Weights of a small mixture-of-experts language model, trained from scratch on English Wikipedia.
Size: width 256, vocabulary 16384, 42.7M parameters.
Experts: 64 experts in each of 13 layers, 8 picks a token, a softmax router.
Training: 222M tokens, 6760 steps.
Below are experts of layer 2 (counted from 0) of a mixture-of-experts language model. Rows are named router (the router's row for the expert) and show model dimensions 0-255. Each number is 128 + 24 x the weight over its row's rms, rounded and kept within 0 to 255. Numbers have three digits each.
After each expert's rows: "raises" lists some tokens whose logits its average output raises strongly, later layers aside. This comes from a sample of Wikipedia text that the model never trained on.

# expert 2
router:170161123127151107074115161146090112142132123124096135146128140134127107104145122114113183118136119150104135084102144117119148137120129153175148143161151106122152165104106116150054172168103152075150121128123152177146177149148075145110146113103101112115113132182178146102114130134131158154126143131113128130147098108107113125156095101101126152125143114148179090106113110159123159119090155083139151122158104099104111105103166058124170156156184144113133104102139163112144153138132159123151150104141139133126122106142136131128152121136161127137097148112132160131143137113091104143116164124125095111112142147141105163126139090157188110105124143115138112110131121135104148117121122141099136099131113119128166129077132160152107128150137131133175147156108150126103138090115114
raises: "hip", " of", " are", " were"

# expert 3
router:153139098081124082076149143176075124111127119146083097143104143119142130195156121107129154149120127129129097095101129099113152117131123148146137084129100094134123148126116114139080158102139137085176111097096104168135161131174120168127127098144145123105089123139153151126123102130131129133167150160131132137176105123098095094159154121080134145120094116147161101130106109160070149132133142108150123107166130146122134093110158097113134178160136139108125117092140148113107107147154177150153164148122154095164117123161137123144145112126137120111099103100122150147141134143145090134152147116144136080095131110144167143101123135162175100143115185172155137122100128135113130110131136105101142118116125102128136158116118152134125141138118140114120126097079134146069141092120114
raises: " times", " years", " days", " other", " months", " countries"

# expert 43
router:181148057129125109088174141169095128098165135154104100132109140145133111169149139118138138126108116134133077093108100104122155120144144117135122094119134115124120154141104113143081153135165162103162127117105119156150148158121110155093123111107125108090085130159140123138122099129136150113160162152103111158149101103113098108166100117084103169089106092134165096125097106157098149134130157110154146094166109134116144103101148115107179161151145109127135115121136143093105106131141159101139123113119157120147127161120111140137162097118144132141079147106144128145141144123096095126120149076114107090115132142126138145120151115163177104136126203128137126109121144128109132099155134109111153114131122091164157142113104175118095124140113142104168135130064156134087132105129121
raises: "iding", "inal", "ule", "unt", "AM", "ET"

# expert 48
router:164158102104127129101190140182108100122131124114087118119131178135131096138152124116138128118067119156122110087116086142138154112120168136145141126126107104141146123136093131133093121128159169116151133089117128147105139146148077138089146120136108108134085119173168161133143102115157164108161171140119093145153103091109090110152102095112121128076088129129158124130111080145108147134114123119137129083120152145112126121096143111120154149155099155141188121128153139133113127125108147134137124145145124103160109168153136113135126128133129154117082141072145120164154158152113075106094128110162105105118120106160143143120131117159185123139112177177136118128103135136109124104163147128114142129135125100153147148124132170114115120153133138117123139137057183169098125123144121
raises: " same", " next", " latter", " last", " final", " entire"

# expert 15
router:192128076115115112081188161180101112092150139155124135122128153131114114125174147107135156108098136147137089097128118107127173121157126155150131103129120113116145152121105124136077149152148186075169117098113118152118158154151115169129144119119125098120105134172138132144131119139132172099171155137110112128140090098106094091145107117095116155105129118134176096144080110148089161104132158111149119122153128120113137101106169105096180156166150116121151121129122129100110097131148145128140151137132154106149122141130130131146164102124162151119083143111106143143139128128104093118101160101121114117130119131128135148097138105163171107151143187130160117102127145131131129096144137123117142120127129097146184129109090169123108124139111128112166135156082140120074122095150127
raises: "\n", " They", " "

# expert 62
router:188126066121133111090185147180096122107147140160114126121121170147114096148169142127148153119093128146127093084120124119117151116146137144148139109115107103117144153147105121138076154137155162088172133113113126182115156147157110164120143127117115112127088128167146139136108113149134155113165165152115124127124103109103101107170113123089104165105108107134179095127094102160103152119113158112143123114153116127097146101103180083088176160176106122125149116114124125116109114142147163124143142135128153115153117126141133125132143106131160150120069142114107143146145140138122070132104164103122104100111140122121146147140138105177161108128129179133152111112102141126115140116151135120103144129109131103140166134120099186127107133150123132120161132138068141145076122101152121
raises: "===", "====", "Un", "=====", "In", "On"

# expert 45
router:140134091098143128096244160188065125118146120173120143100101152123092134176147145113155138135076124144124120113110105083124140131157136131172107116131131113102128136142120130148092165118123142087169139071103120184128156143135121195101133120104140132107079151150138141111121105149189135130171146139106109113159132117121108108146084153098101140112117092127156090128117084146113145122136156115145118119175145111118140069120157129090152149165162113144131124109114136101141105124128163116148152153138135110144130145140124108130151118118141130107077139116108158152132151123144084142099159108141109100113125139113137140126169116136143110138120162130154117127110128103139139111141133112130152118119130118156164117116134166131104136142127118097159117134077146126105142122160126
raises: "ack", "ush", "ond", "ill", "anding", "ough"

# expert 56
router:207113097141143090110167150153128118132163144156143098128113133132133118112139142115121125104135144153140061080117101108119168113146123112151122130131117128116157143100102143135101133133139145118163123122097104127140133142160115141131125112108133114115056142138127134146143127145129166126126156142136142139155115132123126110148139130093099137092102154110182081109084097164067170102121144097135123099148132117107146106107170086110168141184149095121129116118148116100117103116136144141128119123081127092128128158121124108136140124130143119125082148127107148119120168134122075116119165080110125108117099118118142144128127103160186102154128182142170127099102117131098155117132122120107178124092141109160140125121102222111107143146121120136142120131077113110075117113130132
raises: "===", "The", "==", "\n", "-", "Other"

# expert 13
router:194118078110129117106174132171117124100123134156111101135123140119125108163171141086095144109115110129111106099124125104119131140130138134116135107127124094143136142141121110130049143127140141070182135122095112110116160145149129150112133116107139093130093150143128138098139119157148174105148148149130131119123112112123113112147132148100131129117099121118155082112093128195123162116134164120123124080140116120110138109102158114081141146141099140135174113143124119120124131127116149122138150138126163129146131130118138126148186113145139117094056152111108140129142167151145107116119143119142116103092156112115138128150114125138165100150124216125170135122134175140135132131154142117133187124119129122145180139103072155117120129157123143131189115131057149140083114107161129
raises: ".", "0", "5", ".\"", "4", "″"

# expert 0
router:163134083137122128090154151155126100116137114147122147111129136139101106142183132113090140115121164159116081111112114096131155152140130110159127115132133093130134123130109111167117184128139174084157145115131092123116181144136094162116111115149101131143103120148154136177143129118126144138167159122102136143126104128105117104147129143103112159096122128121172101140094127164126154112116173094148113118107124112117136105101185087070159141186154104131163125102147127084102086146109135120131131122095124074173136166154153093154150108124121141126099115116128134154141128142133101113112128071087113122119127130152091129102131114128134134145141167118139137099108139111130124113126148113101151127167132085181187151114129173132103126128095125105176124146101116127064137093134122
raises: " least", " home", " various"

# expert 41
router:164114095098124121065145164188102118100132106145116103101087158138129084130198110125117163139125142171139113099141136133119137123145135119156141145141150085136127160114132135154082160137136168080173163097118115145123145143131101157121115137108146127133105121174141104148126122126136156134133148142084111139138101107102115079170132114115121166098120111134179079139093111162136141130148160125154134133168098077104114113102192102074186145193142146123135141124125085082121116135146144099142153139121129124171147124149142081154167115153131137133085143138151151148125112122095080115098146121110123129112138114130130123121133126136160111120147171109179132104107117123123131121139136126124146128128131127156145139095101176149121127130121142149135137120085123110090123106144118
raises: "'", "or", "op"

# expert 4
router:178130076135123105103148158150073122121142116137115122123129142128135113105173172090131127096089139133134112057137115106139148115150136103134115111136117103122139130128118126135092139133158148102173117119118121205115125141138127129124133099098142125121106131162146103142123094148118151095155154126096115134106121087115122109138099137130061203114099115142173106121097106186092149132121150105157143060135129131085141080097143099106120155139157117139141121098146131092100142133123186136126146112124158132122121133127138147146139131151141152124115132115148132134120118091127078126123143088091127119116144148125103144122140097145171122147106171108157141106139157109120125130146125098118147148114141085193150123111136179127100103145140123085167129135100141144065136099119132
raises: " however", " although", " thus", " leading", " respectively"

# expert 40
router:175144075153137101104172163163112109117105123143094127093124156120128087136177128124102148124122125126113106108109151113119129117143143125157158111141091076150122165120100154145082176138152144102138149124106136155133164175170091147124125129128096128096108123180144146135135126157115143111143146137120111128147087133092115112191108127085135161125089072152171081136070125146125127134122156094141123135119130091095136118118185119122172144149121109127150112104128152119150084127140176136136117142135157081149114129133149107146159108102139150128090123104137137140157123151100102140114160128116100077089136127122154170157143139148170085149134167146172148121104116110099152117126130106125158125135128089139164130119119154138133112130131121122184125126107127121088138121120096
raises: " a", " the", " to"

# expert 61
router:173135095114144101108176152177134135117075098159112120105094153133136129156135137110141139105099143169103151065106118101124143121159162157145125108109094098132109144148093147133061126142098141088136155107105134182136166168144098143109146095104130136092113127172144118121115096131134156108148143101117130125136094094127149121141104118100110155112122115147184086133100109146127153109115158130132135114143080127123154126161137100084156164129127106123139118107144166107128113160124163098140140135129143129127121116132135147163134117158151149120075098117112144143148130127099097135145138088107112111108102150153111173133148116173191081128120159120169140098118159136133162107147154121132151136127129116161130136136129170133089123160121114124180126154075145145108121099135087
raises: "ll", "ms", " Hills", "ts"

# expert 18
router:200133072086139123088166127171105123136144131139132138116127137154137108164168134126124161094139118154139107086143133097102146113173133144117123100130137091114118133107113115157101144184132161094179156088115111129146164166167093164144133106129127119163095128176141157134112133127135163119130105149137114142143084097115122093124091100083115144126138102135167081143110124135093153112109146070141120144157127141116095127123168111104159134179122133116131118126116137105108114140147130118167158152140153112138119154148132103142130107128166130119087106099132126134134149147138072136100122122136120136094136112136111130111157098166216103139157164130152142114115125151121150085138112119100149134114157120125151118089127149123103130136139158115177115139087124106090111085128114
raises: "I", "U", "E", "O", "V", "N"

# expert 37
router:151132102091138114095144156156107112104139139170108137160137155157129109166156125104113174158107120135106078095130135142123144118167142132133122137130134104116123152097090126141102170139165169123174127119127119171127130109126116180117129115125100104133076124173132095159106123124123166084177189174086088136144106088086117132152096127091126139101088126113174083141103107138100154108163149089149136128146144111115109097109159102101154169177125143106132112105125139094110116146161154108124130103106152129184109130154156127165140122120179127106082132116126135155132117114112105141102128106129104090118136125143126126082147118142171127123120140114172117108134122140130150115132134113135141116123142094146157109107128166111096133121102129127172139151064141127087130116128138
raises: "ec", "s", "ab", "ish", "ons", "og"

# expert 19
router:148165073117121103096166136178114090084145118138120105127107163126137127128143150121153160159103122123143125073132098119129122116154144133185167126131134093120175143093118099128101189164158171102135110111141109131115165126139118127102142143127094128130088142136125128117161106134112147096138141144107166129162124099101103112175109100124113153124136108117160099132096101150108189115139146135149146100150107125134141106082162099111141160132113130122127113084132126083094144165159164104149146108106143137143129140136161141154173088122177138156084110105108163129148133153118090112110140110148088110105101140134161133120154106161177112113110163132168160114122127123111129134162127116137140120099137070174145113121128172157137126126118150108147119133082126115106137086108120
raises: "ings", "ights", "ace", "ance"

# expert 42
router:201132043097141112096159143187103126082120134170150106111145148141120117164161096125143135115104153118147094079119137112122190117146137138139116113109109118122156127131123112133083180132126149076167124135105116171134143145142123157127135126096117103125098133176126137112160101143137163116172148147125120121177079109123085100151116132106111162098084129134164115132098087150111161134135146108134126076169125144133118113116169110104172150135152115116171117120126138121112075128162138109136145132126137089163130162100123126120146113139158132121049117126127113126144115134143071121098154110136101116117120108133137136129144137140161113131110173146156154121116128122128153112154152134133139138134141112149174130119126162140112124153136099110159115131102155140088124121146123
raises: "s", "0", "×", "."

# expert 35
router:189125106122144141086165155195110100113129119173097134113148149159122096158147156125158137104103113129113110095119121119119156104140128145136119113110123090127155171141099153127099127131144135100153116099121113201144130142133080146110118135126154101091126094147137135124111094147166153115145134121127122102160134112095102116146119155100151144099102102142159124138083104159110137127144156116150137087168146111102090101125149117113218164173090111120124106122137141125111111134157158124126164131108156125158134121135120155151116111129175122117075138111127130144148132132107046141106155112160094095112141132146146143118123125116161087140129167168144107135113114159109140105138108107124151119121101078112144121102125161129093147135140141151163116129096170122089108114146122
raises: "\n", " ", " .", "s"

# expert 50
router:171133110082116120091151173146127104127134134141138123100113162131126109138154153074110137152137133130118098106127118113121158115154129141130133106121095103123153144142105107143087174133134149088149109109121098150104153132155103144096146131150157084127098140164135106161134124110156149133158191138098139125155061071089099106166108134098121161085115122153166086156110116141122127121122136105133145116184129104081101129095167102110174175142126123098160107086119106087122103130138130115161131134124154125146129131163148125124125102144145143100080139125106151115138129131087106128102144091150102087132147116112132130118124123181153121162143179085137109147126109113092143117131143108121140131152128105147143108106091174161130135135127131115146155130058138145078117101128132
raises: "aly", " has", " represented"

# expert 46
router:193132079093115098095174152171127126113129120165121139112126156180109092165159130109137137135118122137133073093126112081133157118155136107161149118099143124115102148142135137144101175154132174077166136113110110131109182135160122162125121131153131121106104148168140148137118139140121175128174181125108116119150115098111101098122121114055098164125102131123154096124086135150092153110141162131143110137133116123084112090115144089098158148146135126121178112135111133099120088133121125121160134132105139105126108163133140104120140123121142136125068120115112132150144131141120111128120158121092106131107131126144124122120126105121124113112115189088146106109110133124146136096137139137134166133115143102168190126146074153136096137146121145113160146141068144135096135108152135
raises: "1", "2", "α"

# expert 59
router:153108086116125143108145122199079113118112136121134176143127186139152109106124117154133149174114103163144131104117143134143114120158126113121130140153127085110153152109096118104085130165136168111146128120102121124118123126139107158097127086092139115121084130168106123154105105129136168118157167153111107127140124087105118065159079123103138154121120145117155084135083119165094144118118130107183127119161105097135156134097168098124150156140124128142171130100129137099112109130129168127112133144153134133138163169161128136127142090145156127114068133092121155181152099131115077137103170119134133098121133129144140126131128141136157122133125163120141120108109137156102134131158097120113123144105130103158138103096116163145103122125091113095180137114062122140091119088107135
raises: "ol", "ards", "ard", "olic"